Below are experts of layer 9 (counted from 0) of a mixture-of-experts language model. Rows are named router (the router's row for the expert), gate (a neuron's input weights, with its number), up (a neuron's input weights, with its number) and show model dimensions 160-319. Each number is 128 + 32 x the weight over its row's rms, rounded and kept within 0 to 255. Numbers have three digits each.
Before each expert's rows: a language model's description of what the expert responds to. This comes from a sample of Wikipedia text that the model never trained on.

# expert 29
It responds to: Final words of titles, years and section headings, often before a closing bracket or line break, such as century, edition, Committee, (1912).
router:183119173172074149086113132133118129171152111126148142156106101145140087130139122173089130106120147139090143185103116145151115113142161135126129128128116194119148134132101138140134159161169120131155101143097126101158076125120151195070137113172170087102103157131111114088115162157129089157110152120141079163120090094143103100147135129093102096142200220110143130106077095128094159108130082151123146135167169135137113120154096067160125062109127152060114118165131145147093161149149084
gate0:116171107142072119129075127146114174116147164084151116109180161056102126103110100152106181130151161084132152156136119129108119117163160091124161073122156113111137168131107118099137163104222121150104086101070131101113142105123141166104093131125162113117130131149124143166107118080140115105153091171073133149136116140196140148154106118058156159099109152110096127118137111138157128134174109152147076117106125098124146111137075110130166145134177120099100097107170064126151142170168114
up0:102102143146129137146113152126063194111164108129093150127121088123140148132079117121100151123136153148104155116187167083101144153124153129152154070074102186076107133157156119108123137146180116117146126144148137126144132165094160124114168090142127142167153144099073138177163179127151135124136126136079129105104167144080115164132160105117157115192135119137150182081136150125095068134111219136208108144060111159100115141138177127128125141104110131101176153184178110090196117136116139
gate1:067136132115144112093137108151104131113171121133115120074105073141111106149147115197092099116166143127151093204161141147085166119134090129156106167175154113105165085042142158117118087137057092141183125110108099147164158197107106194157080106109127131128109142130168112108124083163132122118104124157124092143112160137089104140132132128141130112157113156124166125197119096112114138083147211101152132092133145178157091099091150161136084131096109116115192139100148130112115097213181105
up1:113052073167087117119147070180169102173189117102142161112148117108123087096144123167139112109116124112149125116145136120112113156170166119130128129094143135118152142235056142172123077130126123188084093097118128136093167194128106144111158136156110160079075116167107136134116156168091114142122170105183110112157125093156132077131098148159074097132093155126083169128147154108128119091110114108150097193180136155126174159125169128081121131159143144086108068120148119151200090101111119
gate2:165141156131143117163096114125147133072124200107103105169198128152139126133065173145124117126100167141132106103148141095103070138135099094071169188084194153102162135113110134154107182062124155103115125137169144154082133130087108070133116168162117097129143083113069101081153106127170038143088150163140127161124072134108172151120142122095185090137126158129129078132112112107109178102142178180087110103164154147026187177102131129120165085188116155167124114189106144100145139119106152
up2:125116144107115131220112118108089152196118044104121120093173086156118126127105111101117151117106113141164110138143109117117118127120144145129170123135158109103047107131149057161093100122098186110150130132132171127116113136096178074137164151190133116132164149070147165116165097150105177130134141175144123113141122184177125078095132145178115089150122163181137091144108159158170109145100140113173147112103087155077158054144105131120142183132128190118121147149138119093088138126082153
gate3:146070116110115109170148118181147198168105085135131049168112143107139174147110138088094092156093120157093149124137158139153151133188113096108145091132157137182126154140065121148183124147132099156169138108119141134122116097119121133072109191167113128149100095129128122091154151188159180130126114124140061103086115170121097186214101136156128148144148144103169100144112141132152091180109128119125100161144148069140097137127124139112196113156144183100104134164115108206168140132199091
up3:093065114079111147092137121088122119101091130223074100165207143127139148151067171110129122137146125163183123175118107169137135127092097145149143168119158109114114091112188088139070111151177071111070133124142103147121189166111098133094154123118174179153141120160157222130137114157127108143099124086109151124145120125103165145127171090088140126170114065153144096135099165132091168117131195159178113091155114100154120172128072181172110129150134102184076154178116137150187073090132159
gate4:111113165125144133139095166155108181081113094133122130179145168106066165126141175111067177141164170160140149141113122163128125113116154110104108111070148152122114107112092113133117169116070084119079106096137125144207141236134084157079147155127126124096132138143147166138130137111113132170135172134166120121159179133141109145132136104142114076121111180066146178132128182085158128157116157183128161129123172188116121111179071111146106157090151097151152020088100089056111172137102099
up4:146133233160182162128114150122117109132168144126109123104114145160167112165186101185056169141099105111152105105095107112162087099105180102100129154125073109155110082136119160132105104131074128104108094076164020141133144133105119114146147137180128139132130085111143133132174169134128125151129103208210151120165124085160094050149158105114149148184110195072068121119164117140112115116098190128082146138117174117162119164079121109150036152146119098159132165132071110085151130137088135
gate5:060132087159098106101148096098142139119137141151129129169083099110115142129177108152063091189111151137136096131116111148068110101129165144134094108109169115127102096121087135153103157124213137013184190147119149112103053093140127126118177142108175144118131099098098038163099144146119109165157133149170115101154109077112146156172155108098074117165171156144123104125134128116140079138110154121073101152164101140154115139100127186166124069092112088078073110122131110076129070185132028
up5:119179146104196109149104172157115087123128127153201129096095116165143113081177111095133076112120125117107116090169166138116114130149123141148124138094094148133127055133090108109088061108095106141100112134101137111010164138145107104205160108150110153103103095078074098120122136161139135125101145132098141141111145137094170164166080153098092122166165100133126083161124160089113184105119135119151103172184124112116086152151109098099109162151105058110133101082061125154123079164146170
gate6:149156166121130106143146142116094169216188115122079145106143172183080085125185154168105127122186131113130092118122194129135139139108172133106127155172135159125112178153094167155174160104113150142092117146159128140113125089114081194091114172132124109112207147151128140114099059101092167172138137149165189103117143122165145150150131141088106084172139129142166184139111132122090083110136120106162057144086139153087121158138146097126111107157116138078084088177141144204136130123132060
up6:182151110099132184084107169151154087131146119136100093168139165144136105143135093152174141066170158130135107116156136124120177138130119075146129131098078123168130165131133145159138183072109146134213151137122147163141161151089112192144113100042138119207126173187125146128110103084163104118127084117086152163121078091121116073134055139139131084111162089184148165167120120124120092131105129188143063120173182110107116142145136108162115123069114108169141160079100096177089155103123079
gate7:173067108158109132131088124205114158176179125178100097138134106128128133131107127124115141154172117141101088103118127143151068128202136125154164118161089138136122156124195144128185105138101124177113124102119106140166108111170110149138133129077167050163074156117155140143169069153129105129076125088138121121099154107112096191110101119052070115140123067096156186105168163112151110089187124169142089120159150170119098097129152086164142091057102141143161104229144141120099116118131123
up7:143137128122123137100189123115096209128111146140158159128103165164107142138138126162101159153112129159092152149144113087102131146150112169086101146137088186137094165104171102129138176199056164104164214090084135107147139134130183145150163113089088116128117114075104139141108110123136132129085095096121097173121153148138145064082174134035169147086148110116092183080113126120134174144107090156161121122149136135145145147165122071127087133088167139118096113137089116147046123136121143
gate8:114040152085149129127168142121125099155157129155139141130161153095120147106185120128092142144161103088086064191161105158053176111105159108120122088122131091120170177133117102154124181108144101172092129102114136106155112111145119119119073155140189102091116182162181096135189128128136092217111173139153206079090157122131095079141146109143126117068139137089172088102130104112128171124137155107117121083079156125149147138172151117142104169094165169145143122100071136173117142136181120
up8:170119105146070122097165136161192138165129125142104142105151110099124154120107083186141128150146127162100126172138147151123068113125161092123131140140150099190115174117091111182134099157114171184082098109102177153132188173145107097121109114222098149141132147157125099129133162111125105128149119092166083098140193090115092178150152122110162143113056153188132143105138105062242153166076153176123079114119121145103084178106080083117175123126156168104114083109114151146132138157076147